Experts of a small language model: 4 picks a token, 282M tokens.
Below are experts of layer 5 (counted from 0) of a mixture-of-experts language model. Rows are named router (the router's row for the expert), gate (a neuron's input weights, with its number), up (a neuron's input weights, with its number), down (a neuron's output weights, with its number) and show model dimensions 96-143. Each number is 200 + 30 x the weight over its row's rms, rounded and kept within 0 to 999.
Before each expert's rows: "gets" lists some tokens that make up at least twice as much of what it gets as of all text; "raises" lists some tokens whose logits its average output raises strongly, later layers aside. This comes from a sample of Wikipedia text that the model never trained on. Tokens count by the router's weight.

# expert 52
gets: " the", " a", " first", "30", "6", " well"
raises: " Romanian", "ators", "eration", " tank", "escu", "iation"
router,189,150,232,115,128,218,241,186,224,160,179,236,255,205,173,210,214,175,188,186,158,139,228,179,178,218,196,199,203,220,187,175,257,225,240,203,187,217,203,239,239,215,245,211,172,186,180,157
gate0,196,154,201,183,174,220,202,217,170,190,157,170,197,220,192,194,218,188,204,263,250,234,212,191,221,176,174,219,215,190,217,218,185,184,221,149,224,147,229,201,137,183,256,197,196,180,143,249
up0,192,209,197,142,159,213,218,153,204,216,202,145,170,195,245,166,175,208,212,191,180,240,208,158,172,160,227,252,188,189,167,208,265,219,239,216,158,198,235,194,202,213,219,229,251,222,229,171
down0,169,210,185,153,213,227,264,130,204,207,243,164,234,202,233,231,184,246,219,138,216,218,216,189,228,207,199,200,215,224,198,189,196,193,254,175,191,262,166,236,184,193,213,196,217,217,203,208

# expert 47
gets: "0", "5", "8", "9", "4", "6"
raises: ";", "–", "\n", "\n\n", "−", ";\n"
router,170,186,230,201,234,217,189,162,242,194,181,148,242,186,169,237,187,233,162,239,163,228,213,233,214,151,191,214,178,246,228,225,181,168,162,208,220,230,238,155,233,151,180,235,153,242,207,197
gate0,200,221,174,197,234,177,226,218,225,176,193,174,185,250,218,157,173,214,175,256,230,251,220,227,172,193,183,172,159,195,210,181,216,209,193,152,226,174,202,238,190,182,141,214,235,196,224,232
up0,207,202,117,209,208,196,212,239,250,170,219,206,216,218,206,198,182,192,180,209,165,212,190,219,255,184,228,195,161,233,246,207,199,183,201,245,211,174,181,177,182,205,176,161,178,190,281,216
down0,214,165,215,268,159,192,209,170,166,222,216,180,207,199,197,198,201,195,231,168,185,251,137,170,217,188,292,190,266,230,187,222,185,172,188,191,210,173,200,184,226,228,191,193,165,178,181,190

# expert 118
gets: "y", "f", "ie", "ay", "ian", "é"
raises: "rie", "ana", "lia", "ez", "ans", "ona"
router,201,162,175,174,193,205,193,137,217,146,148,195,264,214,236,219,195,170,197,186,148,154,215,168,198,167,177,198,199,266,218,240,151,165,199,234,160,186,188,190,203,143,218,224,153,177,209,195
gate0,218,186,139,204,130,250,224,203,212,171,211,178,185,175,218,213,219,151,201,271,157,219,187,168,198,186,206,201,157,207,208,252,190,193,134,193,191,209,209,183,217,172,169,216,183,172,238,211
up0,164,249,237,197,145,211,232,217,226,233,129,246,206,213,236,158,208,212,146,160,157,197,188,142,196,173,216,191,173,195,192,204,141,197,169,194,164,196,222,209,212,187,199,228,217,252,187,239
down0,165,252,232,143,268,235,246,218,195,232,202,217,191,183,220,242,192,154,162,210,231,180,124,200,214,177,171,214,241,251,218,249,254,265,209,210,245,176,202,191,235,240,218,204,195,202,198,208

# expert 77
gets: "c", "v", "b", "av", "m", "p"
raises: "ated", "ates", "ate", "ator", "ations"
router,230,162,247,230,227,187,151,229,228,166,176,178,183,144,221,203,187,169,193,145,176,198,240,263,118,199,189,216,175,180,218,189,191,213,273,213,198,159,173,248,189,194,248,204,187,162,201,194
gate0,236,203,186,199,237,153,229,189,195,235,231,161,178,172,221,154,228,229,200,185,204,233,184,222,197,224,185,201,130,284,207,166,189,253,214,231,212,179,195,177,205,170,226,194,169,173,210,214
up0,143,180,151,215,186,192,186,160,192,191,203,171,182,160,198,218,180,179,163,171,184,188,259,236,166,142,208,217,230,240,162,114,168,218,175,176,224,235,227,172,194,228,180,204,154,189,228,168
down0,226,278,239,200,172,231,233,216,181,210,197,149,198,171,176,219,225,266,287,170,164,225,168,198,191,221,186,183,133,174,180,181,195,174,203,215,200,232,199,164,198,209,213,192,185,211,220,201

# expert 112
gets: " as", " name", " called", " named", " it", " title"
raises: " to", " of", " from", " for", " by", " it"
router,153,148,191,138,124,228,237,173,240,194,176,211,215,202,200,177,246,172,213,194,188,180,181,162,152,199,188,149,151,238,180,166,254,209,190,202,195,226,223,223,266,218,231,202,192,144,170,200
gate0,241,196,160,212,214,232,229,210,188,148,190,201,145,228,139,191,187,192,201,218,192,211,192,225,168,185,180,194,177,202,238,233,176,183,222,209,140,190,183,168,217,223,236,210,196,197,212,204
up0,186,194,173,223,190,163,131,203,237,187,231,236,196,194,200,227,250,240,181,198,246,237,231,187,176,209,136,189,168,172,203,221,203,195,249,201,258,192,200,239,230,205,237,182,204,205,180,196
down0,214,197,198,223,148,196,188,212,205,200,149,192,207,186,252,230,189,219,193,207,239,145,190,200,244,229,125,231,183,198,192,142,196,178,193,212,238,214,159,170,205,173,245,164,158,225,249,213

# expert 8
gets: " |", ";", " /", ");", " —;", "};"
raises: " ", " —", " \"", " –", " -", " ."
router,179,217,189,203,204,218,208,194,231,211,184,248,223,233,189,172,225,151,251,186,194,176,171,171,257,239,227,220,182,204,210,212,229,210,208,156,256,217,232,207,185,142,223,266,160,201,163,171
gate0,154,241,160,250,172,191,217,227,227,221,192,244,203,155,194,183,233,182,224,187,217,209,151,160,183,238,209,212,157,232,219,271,240,251,217,190,209,252,148,197,191,263,217,199,201,215,159,205
up0,219,182,220,234,166,223,211,179,173,210,213,169,200,258,176,230,226,157,170,168,204,232,231,220,171,178,173,204,248,184,223,177,203,217,205,191,233,173,201,210,150,173,135,253,188,238,234,207
down0,210,181,216,184,177,154,230,237,189,193,153,208,118,217,253,174,184,151,184,235,206,214,243,181,228,180,194,183,208,157,178,194,213,224,181,211,228,188,214,202,213,232,185,195,199,194,245,191

# expert 58
gets: " ", "°", ".", ".com", "+", ":"
raises: "ased", "amp", "iven", "-season", "ean"
router,182,153,198,161,159,192,212,193,162,190,157,228,241,206,224,193,195,182,136,153,165,149,224,148,196,201,185,178,175,200,186,181,236,214,234,265,178,197,223,226,185,196,210,211,229,209,182,176
gate0,159,234,156,232,152,214,210,200,170,170,232,166,209,195,229,185,235,164,191,198,182,193,193,144,193,222,207,194,206,171,250,209,212,240,133,157,214,160,182,170,220,276,215,214,231,249,187,209
up0,200,139,150,199,167,203,192,214,191,166,220,267,189,216,230,209,249,206,219,179,180,190,210,273,233,210,220,227,199,188,185,209,223,206,149,202,200,201,189,180,232,195,225,221,194,189,202,213
down0,251,210,232,243,230,198,197,188,175,210,211,254,191,220,252,204,236,196,215,198,212,159,170,193,279,170,185,203,236,222,216,230,149,234,246,217,222,202,221,208,186,235,221,220,245,236,241,149

# expert 59
gets: "==", "===", ".\n\n", "\n\n", "====", "="
raises: "Other", "Population", "Act", "Ed", "Construction", "Comp"
router,162,154,218,128,164,180,238,197,172,187,168,214,197,193,177,258,223,214,210,188,188,141,228,187,154,184,192,163,195,181,192,194,217,199,221,231,200,180,219,180,244,162,224,241,163,209,162,150
gate0,171,212,160,249,268,191,247,189,197,235,207,155,172,192,249,189,155,207,164,221,166,184,223,192,181,141,200,274,129,162,244,240,186,205,209,171,201,211,212,231,206,228,210,243,202,229,190,201
up0,162,255,186,274,217,157,267,204,171,155,190,162,207,276,187,247,197,196,173,207,183,223,181,177,173,132,203,223,181,146,215,234,215,177,227,244,213,212,211,185,178,219,142,216,231,188,146,164
down0,209,206,177,221,218,182,173,169,236,165,202,224,209,211,214,176,178,231,185,211,144,232,235,154,181,182,189,166,181,218,206,208,166,192,200,201,222,150,209,151,235,257,206,210,225,202,179,219

# expert 34
gets: " ", " March", " April", " January", " May", " October"
raises: " ", " the", " and", " May", " November", " ("
router,251,197,203,254,215,148,197,241,230,197,204,165,203,231,164,198,232,232,177,233,206,263,207,231,196,164,248,203,167,230,189,182,212,198,219,168,177,231,219,250,142,212,160,178,223,172,199,226
gate0,198,181,136,157,230,207,217,283,201,139,228,181,218,214,149,174,163,189,139,156,185,229,146,223,200,200,231,217,195,205,173,203,187,216,221,241,185,199,172,228,198,218,213,168,232,193,151,204
up0,180,248,184,186,221,229,171,214,189,237,214,214,209,185,199,200,182,204,168,184,238,162,194,200,173,244,236,186,190,169,151,159,211,202,205,149,152,220,174,187,244,234,210,197,242,181,227,197
down0,215,266,257,176,269,153,192,215,158,194,245,202,191,217,196,219,210,213,209,262,140,174,168,250,244,190,203,168,189,233,217,226,162,209,200,230,151,275,192,181,176,195,141,220,219,215,216,218

# expert 14
gets: " was", " is", " were", " are", " be", " has"
raises: " a", " taken", " seen", " shown", " not", " an"
router,142,166,190,207,181,178,164,253,194,228,197,183,158,152,191,188,213,183,158,172,197,229,188,278,216,138,197,217,221,208,152,208,220,209,192,161,162,201,246,148,214,180,149,205,178,196,247,238
gate0,181,261,240,253,222,200,214,164,235,149,212,219,200,187,167,264,184,249,195,230,187,147,158,230,264,181,198,199,228,194,184,199,210,211,193,224,182,217,246,244,181,211,246,167,187,172,220,217
up0,228,223,237,194,234,190,228,177,192,208,169,211,211,180,217,227,153,241,170,221,196,153,191,199,189,236,234,218,221,212,203,222,258,203,240,220,216,174,227,241,171,160,248,211,221,186,186,214
down0,197,169,280,258,196,257,207,210,173,206,210,168,213,184,188,179,177,166,219,181,186,169,191,250,215,206,228,197,198,185,198,203,200,234,222,204,233,183,213,195,240,203,186,210,215,202,184,169

# expert 115
gets: " ", " al", " New", " United", " U", " Al"
raises: "6", "8", "7", "4", "5", "9"
router,216,232,267,216,153,193,164,228,219,203,156,216,207,255,189,192,162,231,169,170,221,151,211,209,224,185,232,170,223,217,150,169,242,201,258,161,288,186,183,214,160,191,210,228,140,142,232,204
gate0,257,178,143,208,194,203,199,240,173,252,174,216,289,181,186,182,198,216,234,200,234,203,226,169,178,183,148,163,178,134,201,168,164,197,154,188,216,187,244,190,143,193,220,173,172,177,189,188
up0,187,190,188,207,182,141,175,197,182,269,252,205,223,197,219,180,134,217,181,165,208,202,223,145,208,225,222,200,185,203,212,154,237,239,227,199,220,220,210,155,164,214,219,179,116,219,148,238
down0,228,203,208,206,191,204,161,144,210,204,263,206,207,208,182,211,225,191,191,224,151,199,212,215,191,164,181,239,157,163,151,202,253,231,200,171,186,264,198,202,165,170,190,143,207,146,173,198

# expert 10
gets: " |", " and", ":", ";", " (", " District"
raises: "wards", "itors", "ching", " Incumbent", "chel", "elf"
router,166,146,212,138,132,231,234,192,227,185,168,235,238,231,174,207,221,170,207,176,161,145,236,167,176,215,200,180,201,213,190,160,238,214,225,228,172,200,225,219,225,185,237,217,183,181,175,149
gate0,150,208,186,195,212,197,137,225,187,225,180,199,132,199,233,215,220,178,163,184,209,202,202,225,219,209,233,211,120,233,179,239,191,207,197,229,190,191,186,262,197,212,225,155,223,187,204,192
up0,159,180,268,157,189,203,175,220,163,221,181,205,186,214,182,192,170,212,226,215,192,176,164,213,179,195,196,144,229,188,235,246,184,214,182,175,181,214,231,182,232,193,196,190,167,234,217,199
down0,202,168,149,178,133,239,231,223,178,241,192,167,186,195,184,203,202,236,222,216,129,171,254,161,216,147,227,238,195,181,224,178,216,169,163,237,253,184,150,175,175,172,219,189,195,166,179,207

# expert 75
gets: " his", "'s", " her", " their", " its", " the"
raises: " is", " was", " =\n\n", " has", " also", " time"
router,179,198,238,164,225,157,155,236,223,186,166,141,193,223,199,228,198,159,224,234,222,186,174,192,231,237,184,152,195,190,235,194,171,196,225,190,213,208,214,212,149,148,214,236,189,256,184,251
gate0,150,153,165,200,214,154,175,180,137,195,191,147,210,241,168,126,234,211,241,177,176,188,217,196,212,142,211,246,201,219,184,200,170,199,197,172,232,209,176,236,231,223,208,187,216,242,208,189
up0,156,237,195,208,240,181,186,134,185,196,236,216,224,221,231,201,216,197,218,208,198,229,171,155,221,194,194,172,184,198,160,182,179,125,194,207,209,166,181,200,156,174,224,187,215,157,275,172
down0,178,202,195,200,216,172,187,209,201,195,167,219,204,206,223,169,186,191,159,238,182,200,189,197,180,173,250,219,170,208,230,231,219,224,205,218,174,206,189,208,176,221,210,229,213,226,242,183

# expert 28
gets: " and", " or", " &", " but", " to", " then"
raises: " others", " the", " other", " its", " a", " their"
router,175,251,214,161,199,182,168,166,203,196,214,220,195,213,227,215,192,232,233,166,256,275,201,182,245,204,193,167,216,196,193,243,133,180,151,211,197,155,190,221,189,157,168,177,190,256,197,168
gate0,258,216,225,186,219,206,210,234,196,179,162,208,247,165,238,147,188,173,215,194,259,255,169,192,138,189,235,131,176,213,155,211,203,183,209,193,217,228,239,205,200,171,185,138,233,201,226,224
up0,263,228,195,175,209,178,222,207,146,202,158,197,215,158,216,182,215,250,246,217,194,201,163,207,217,205,189,167,166,190,179,220,173,155,225,203,207,185,164,212,190,199,193,270,203,231,190,259
down0,129,195,208,95,209,156,201,222,247,260,150,211,221,187,166,215,246,193,230,199,253,230,154,143,191,201,208,192,228,258,215,207,233,196,229,173,218,226,199,220,231,235,208,171,145,194,213,165

# expert 6
gets: " of", " by", " with", " to", " as", " on"
raises: " a", " him", " them", " the", " an", " it"
router,201,201,140,179,206,204,216,209,208,172,137,180,221,194,212,279,218,163,235,226,199,170,184,220,136,175,155,196,169,247,176,217,192,187,224,235,201,228,174,175,184,155,162,183,208,191,201,171
gate0,256,143,207,176,176,215,205,185,228,220,225,169,221,207,229,191,155,189,209,205,179,211,198,205,224,172,165,178,192,233,189,264,217,201,118,223,154,174,205,149,178,230,178,193,252,174,181,253
up0,181,173,253,224,179,159,193,171,200,186,209,188,169,204,172,206,199,240,215,224,177,175,180,212,220,196,217,210,163,162,190,115,228,227,212,232,200,226,199,249,190,221,248,239,189,210,197,200
down0,168,219,181,262,200,161,222,220,170,173,192,148,193,215,195,120,153,210,181,219,205,194,171,196,231,260,174,182,226,219,205,223,172,248,261,212,145,170,209,175,185,171,186,199,200,195,163,257

# expert 67
gets: "-", "2", ".", " also", " August", " a"
raises: "ther", " Census", " basis", "tal", "://", "iacos"
router,169,147,207,118,139,222,230,189,227,185,175,233,234,226,178,207,223,168,205,177,158,154,238,168,171,213,199,183,204,209,184,154,238,219,230,224,168,199,217,223,226,187,238,221,189,181,175,150
gate0,162,282,128,202,233,201,165,173,243,213,191,190,171,214,191,224,168,201,194,170,204,205,165,173,225,147,185,203,242,191,184,202,174,215,158,193,247,172,198,232,243,158,204,257,204,155,159,189
up0,167,186,160,218,184,174,214,175,185,163,265,252,157,249,230,119,216,248,181,188,216,235,183,177,230,212,222,226,174,210,223,195,183,208,247,188,176,223,112,186,247,202,180,208,201,160,226,244
down0,201,239,205,156,185,166,250,185,161,185,218,201,204,206,255,205,157,215,208,159,166,190,235,209,164,208,183,188,204,200,213,216,217,169,155,255,184,191,137,231,201,219,135,198,193,182,178,166

# expert 124
gets: " |", "4", "\n", "3", "2", "1"
raises: "irm", "ule", " whom", " membrane", "iol", "uli"
router,167,148,213,152,131,228,228,185,222,186,176,234,239,227,181,207,228,173,207,178,167,145,227,171,171,212,199,185,206,213,186,161,234,210,217,231,175,204,219,221,224,187,238,221,187,180,174,148
gate0,163,197,191,254,240,132,185,207,191,218,192,214,213,199,132,228,178,164,266,215,175,233,216,242,172,182,146,220,208,203,190,215,140,209,238,180,173,186,163,204,222,222,204,221,249,256,186,210
up0,147,217,193,199,214,236,135,135,183,225,225,230,149,215,122,188,190,172,167,246,238,197,217,225,266,233,199,238,220,215,205,190,203,237,160,215,230,199,208,193,226,201,198,198,244,185,246,221
down0,218,265,160,169,162,215,218,219,115,251,217,180,226,156,192,205,240,249,152,203,199,200,219,223,250,225,243,232,223,235,193,195,206,240,216,195,189,195,177,166,205,216,187,168,133,177,202,232

# expert 82
gets: "\n", "\n\n", ".\n\n", ")\n", " |\n\n", "==\n"
raises: "-", " |\n", " |", "==", "The", "="
router,196,225,193,252,200,195,246,160,221,250,149,198,211,168,199,165,183,192,187,198,213,217,211,211,247,175,152,246,202,200,216,229,153,210,162,200,170,158,167,164,138,229,242,156,250,163,215,248
gate0,194,173,199,208,245,256,215,184,211,217,234,187,148,190,188,197,199,189,201,249,170,210,246,209,238,233,202,229,225,181,216,238,170,232,171,160,231,171,232,232,216,164,180,162,245,239,215,137
up0,210,150,198,242,229,249,214,221,158,219,220,213,222,174,188,207,182,246,186,173,189,211,229,212,195,218,164,198,201,227,225,221,185,215,205,187,180,192,222,176,189,232,163,168,213,221,185,209
down0,247,181,232,152,152,200,216,212,205,144,200,181,180,180,216,156,168,213,202,208,200,118,235,208,208,125,230,208,173,164,191,211,192,221,171,138,187,190,243,171,213,163,195,282,190,173,246,173

# expert 18
gets: ")", "–", " ", "7", "6", "4"
raises: " in", " also", " on", " is", " further"
router,200,188,202,262,222,234,214,225,218,208,254,147,199,182,180,232,234,223,184,218,181,262,218,172,271,189,195,173,166,227,148,173,168,198,159,214,179,219,221,187,230,210,196,263,226,185,231,165
gate0,177,203,173,245,154,172,243,267,205,223,182,187,202,182,231,249,200,210,232,196,208,179,173,185,229,197,203,154,206,188,220,181,188,176,173,163,241,147,247,171,198,197,248,191,183,277,162,169
up0,196,219,196,205,134,207,222,209,217,209,168,251,230,172,218,173,213,163,204,264,193,239,204,262,214,249,201,163,197,180,199,222,204,178,193,208,235,190,207,195,190,227,193,238,196,197,175,175
down0,228,164,191,172,167,184,219,147,172,190,193,190,203,211,243,216,232,145,177,229,141,139,196,190,206,198,229,229,241,171,187,242,210,195,267,170,124,151,217,212,123,172,220,178,209,189,225,186

# expert 5
gets: ")", "}", " United", ":", "|", " also"
raises: "a's", "rar", " Away"
router,169,145,211,128,132,225,234,186,225,183,174,234,234,226,174,213,222,174,206,170,153,150,230,168,171,208,196,185,207,213,187,157,232,210,227,226,171,199,222,219,220,188,239,222,184,182,174,145
gate0,185,195,216,220,215,155,219,260,201,214,149,213,149,147,229,278,199,264,242,188,195,222,177,213,269,238,161,189,148,235,129,221,190,234,166,161,180,200,191,203,189,236,199,199,161,171,191,190
up0,170,275,180,183,214,238,210,212,228,192,129,251,207,129,184,202,189,201,212,223,224,207,190,193,203,207,176,161,195,183,225,171,236,173,191,179,183,176,158,192,214,199,183,172,222,169,223,213
down0,199,229,230,192,167,164,157,144,190,242,251,146,166,178,196,135,185,182,202,207,247,208,181,195,149,259,168,148,201,178,222,221,268,206,189,178,167,201,138,162,249,191,187,196,186,205,249,170

# expert 3
gets: "′", "″N", "°N", " to", "″W", "|"
raises: " most", " only", " position"
router,183,135,198,153,153,236,248,187,233,183,177,219,247,228,163,211,241,168,204,155,160,164,252,170,168,218,197,169,202,213,196,166,247,218,231,215,173,217,207,211,231,170,233,214,222,176,183,153
gate0,223,230,180,185,164,252,158,206,166,221,220,218,213,205,217,196,205,204,231,242,189,209,193,184,175,185,194,152,222,162,233,268,125,221,175,222,280,166,224,180,185,184,208,212,202,121,235,190
up0,211,252,198,255,247,203,153,198,204,176,214,184,212,132,246,180,216,182,220,184,147,187,156,210,153,132,213,214,196,239,198,180,194,189,215,269,206,233,189,167,138,231,197,247,187,183,186,157
down0,200,209,173,177,173,184,256,208,210,198,215,215,202,202,240,173,228,240,223,196,229,195,209,209,181,185,220,163,188,192,201,163,213,252,197,196,225,215,222,236,180,187,222,153,217,152,229,198

# expert 53
gets: ",", "-", " |", "),", " was", " It"
raises: "unction", "ically", "iction", "izer", "incumbent", " tries"
router,158,134,201,152,126,236,233,184,224,194,170,237,240,218,175,212,231,170,196,178,161,135,233,171,172,213,201,191,202,213,192,152,227,218,234,228,176,208,220,209,227,192,234,220,193,171,170,155
gate0,171,184,192,238,159,226,171,200,220,181,212,150,227,167,260,191,213,180,173,185,238,186,220,225,162,232,216,205,235,206,191,196,168,249,228,199,217,190,181,236,197,193,217,175,160,209,208,255
up0,132,210,187,203,240,172,175,185,203,186,250,185,202,201,197,217,157,226,178,250,228,155,194,243,214,220,214,162,165,217,150,153,229,197,134,249,191,204,211,261,204,209,239,156,186,193,243,172
down0,179,202,125,167,236,220,177,194,183,240,141,183,198,195,211,200,249,185,199,216,144,193,214,168,181,156,214,213,187,200,268,225,197,207,150,256,206,182,207,150,223,198,201,305,145,213,175,223

# expert 122
gets: " |", ")\n", "born", " On", "–", " He"
raises: "ns", " Elder", "ership", "ev"
router,167,146,213,149,130,228,227,190,221,185,169,235,238,229,176,209,220,177,203,168,155,154,241,168,175,214,196,188,200,208,185,155,234,217,227,224,176,203,217,220,221,180,243,221,192,182,171,145
gate0,163,176,196,242,203,175,185,253,168,205,173,236,184,226,202,142,179,160,207,253,166,199,216,222,163,187,226,181,196,184,214,220,220,219,193,181,266,253,171,190,199,295,198,148,189,215,208,227
up0,241,200,184,190,204,193,199,202,213,176,148,177,241,203,255,172,189,144,191,180,199,224,163,243,210,213,220,167,222,271,183,182,194,196,194,144,202,157,241,221,235,195,235,193,229,127,218,188
down0,198,227,166,195,118,197,207,186,217,243,227,212,217,201,193,198,208,238,201,198,171,286,238,222,223,217,183,208,221,245,207,193,177,151,167,243,173,209,199,209,241,144,246,210,207,208,181,202

# expert 27
gets: " in", " the", " of", "In", " on", " In"
raises: " the", " its", " their", " this", " his"
router,193,183,153,184,240,243,228,174,232,216,142,171,177,187,201,161,178,250,156,214,182,226,214,211,188,181,197,210,244,194,210,219,192,212,214,235,198,222,222,141,213,208,210,256,133,184,181,193
gate0,144,144,183,220,232,284,235,186,174,182,200,226,213,180,235,159,180,141,180,235,182,179,177,167,180,170,236,201,159,200,170,211,186,158,211,168,204,200,205,163,203,170,166,193,222,209,245,230
up0,245,190,156,191,203,150,216,181,215,246,177,208,233,213,160,176,200,227,241,232,220,218,252,201,230,231,217,201,206,228,194,212,186,187,166,146,226,238,253,211,162,214,141,210,190,163,124,207
down0,224,234,217,236,180,223,221,262,174,219,177,193,147,176,198,183,170,265,188,195,228,232,221,231,219,187,204,209,188,181,211,174,236,246,228,174,230,216,161,211,191,188,190,170,211,180,154,191

# expert 94
gets: " he", " He", " which", " who", " it", " It"
raises: " had", " has", " was", " also", " would", " is"
router,136,216,273,194,207,228,149,184,156,229,256,232,246,236,237,203,206,249,187,162,206,218,214,221,205,204,215,165,200,199,235,228,217,207,218,208,178,157,156,189,197,223,147,177,173,232,253,193
gate0,191,159,205,162,208,205,189,249,185,205,152,172,178,228,230,220,168,134,209,241,204,188,184,217,209,236,176,249,166,227,253,223,194,204,168,187,185,241,183,189,220,206,184,171,198,192,173,181
up0,210,219,193,209,210,179,217,251,261,180,224,178,199,190,188,247,191,226,236,187,236,239,184,216,244,245,201,213,204,246,189,165,185,220,201,158,187,162,248,232,209,244,241,194,190,203,246,207
down0,188,252,194,246,253,199,125,208,176,196,225,137,186,184,201,187,206,155,215,230,208,197,187,176,204,148,202,175,221,215,229,184,189,226,175,212,209,218,248,195,192,135,197,242,188,196,177,193

# expert 12
gets: ",", " (", " |", "\"", "\n", ";"
raises: "ited", "DST", "acter", "ived", " pandemic", "ched"
router,164,148,203,121,145,225,231,184,223,186,167,243,239,231,169,218,225,165,207,175,155,156,234,173,174,216,197,183,200,210,189,160,238,222,229,227,176,205,213,218,227,187,240,226,190,180,172,153
gate29,218,171,169,210,196,186,261,215,225,178,155,149,207,217,194,236,198,207,219,205,217,233,168,222,206,191,181,188,153,201,233,221,198,264,201,218,195,171,250,193,246,199,181,185,219,187,214,215
up29,207,246,227,154,141,200,225,195,183,240,185,192,196,195,157,194,237,198,213,211,208,137,208,238,235,232,208,212,227,194,204,159,154,237,236,187,154,223,207,198,177,150,186,178,263,228,205,193
down29,207,231,238,248,189,158,199,165,197,156,180,272,200,177,259,153,194,161,176,189,248,220,202,185,217,239,211,157,173,202,202,193,251,188,191,158,184,223,224,142,182,239,164,214,173,186,186,165

# expert 101
gets: ":", " |", ";", "°", " /", "°N"
raises: "aran", "arma", "ole"
router,174,170,211,137,136,234,231,200,235,177,170,246,231,230,151,208,235,162,217,188,157,164,238,171,172,207,197,179,196,217,197,162,234,225,228,232,181,188,230,222,221,168,238,218,185,175,166,149
gate0,226,198,230,223,201,228,189,175,199,180,223,217,210,208,199,231,199,217,215,218,192,208,182,212,138,217,215,218,144,182,281,228,179,244,221,173,228,245,244,210,225,210,275,228,226,201,225,201
up0,259,198,154,163,196,207,205,177,210,208,199,130,183,221,223,250,191,255,173,240,152,157,192,165,217,228,203,205,175,165,168,190,206,172,197,174,205,150,215,164,194,175,206,175,157,182,237,239
down0,252,190,184,190,185,197,246,217,236,190,176,223,211,193,222,268,223,222,204,223,193,197,151,212,245,250,176,190,147,199,200,223,108,285,221,218,179,163,170,215,203,181,169,194,218,144,167,216

# expert 68
gets: " the", "–", "°", " and", " (", "   "
raises: "a", "art", "ery", "let", "ern", "shire"
router,169,146,214,135,140,231,222,191,230,185,164,238,236,232,180,203,223,179,209,175,158,151,226,168,178,208,206,192,206,204,193,157,233,224,218,221,169,201,215,222,232,180,241,221,187,185,174,138
gate0,215,215,173,227,238,213,175,142,172,210,168,226,149,191,148,219,177,239,191,231,226,194,137,186,205,234,189,279,241,213,156,190,193,159,192,183,223,202,153,165,208,130,204,166,151,201,179,254
up0,166,218,261,216,142,234,156,160,185,205,226,232,194,156,226,177,182,176,191,172,211,218,224,214,233,201,170,229,180,114,243,219,219,199,233,205,212,202,214,199,202,209,186,163,191,222,150,151
down0,193,209,210,225,235,168,152,187,219,280,168,133,195,164,202,200,216,214,172,208,208,210,163,237,164,180,163,230,158,198,165,134,172,196,231,185,174,216,208,174,149,229,186,132,201,184,187,226

# expert 78
gets: " |", ":", ";", "_{", " Mar", " San"
raises: " surname", " influence", " victory", " electors", " honors", " election"
router,172,147,199,133,141,221,234,184,234,181,186,232,234,231,168,217,230,169,199,182,155,158,239,175,169,215,204,182,199,209,186,157,231,221,219,237,181,208,228,221,221,188,242,210,187,187,178,140
gate0,207,199,210,242,188,173,192,262,236,172,260,194,226,177,172,178,171,141,211,239,200,250,176,200,144,241,181,244,193,205,190,244,204,232,205,221,229,229,213,198,186,189,175,213,246,174,206,235
up0,222,189,161,144,183,174,188,160,241,204,199,198,286,154,186,224,214,164,188,171,198,163,170,204,251,200,173,220,214,188,203,223,202,219,212,246,200,210,183,205,213,183,168,203,218,243,211,168
down0,146,167,231,169,190,180,187,175,187,176,178,206,177,213,230,234,250,143,203,215,228,191,196,177,197,230,196,205,270,186,214,190,185,203,206,185,190,131,198,211,206,232,157,187,186,207,176,181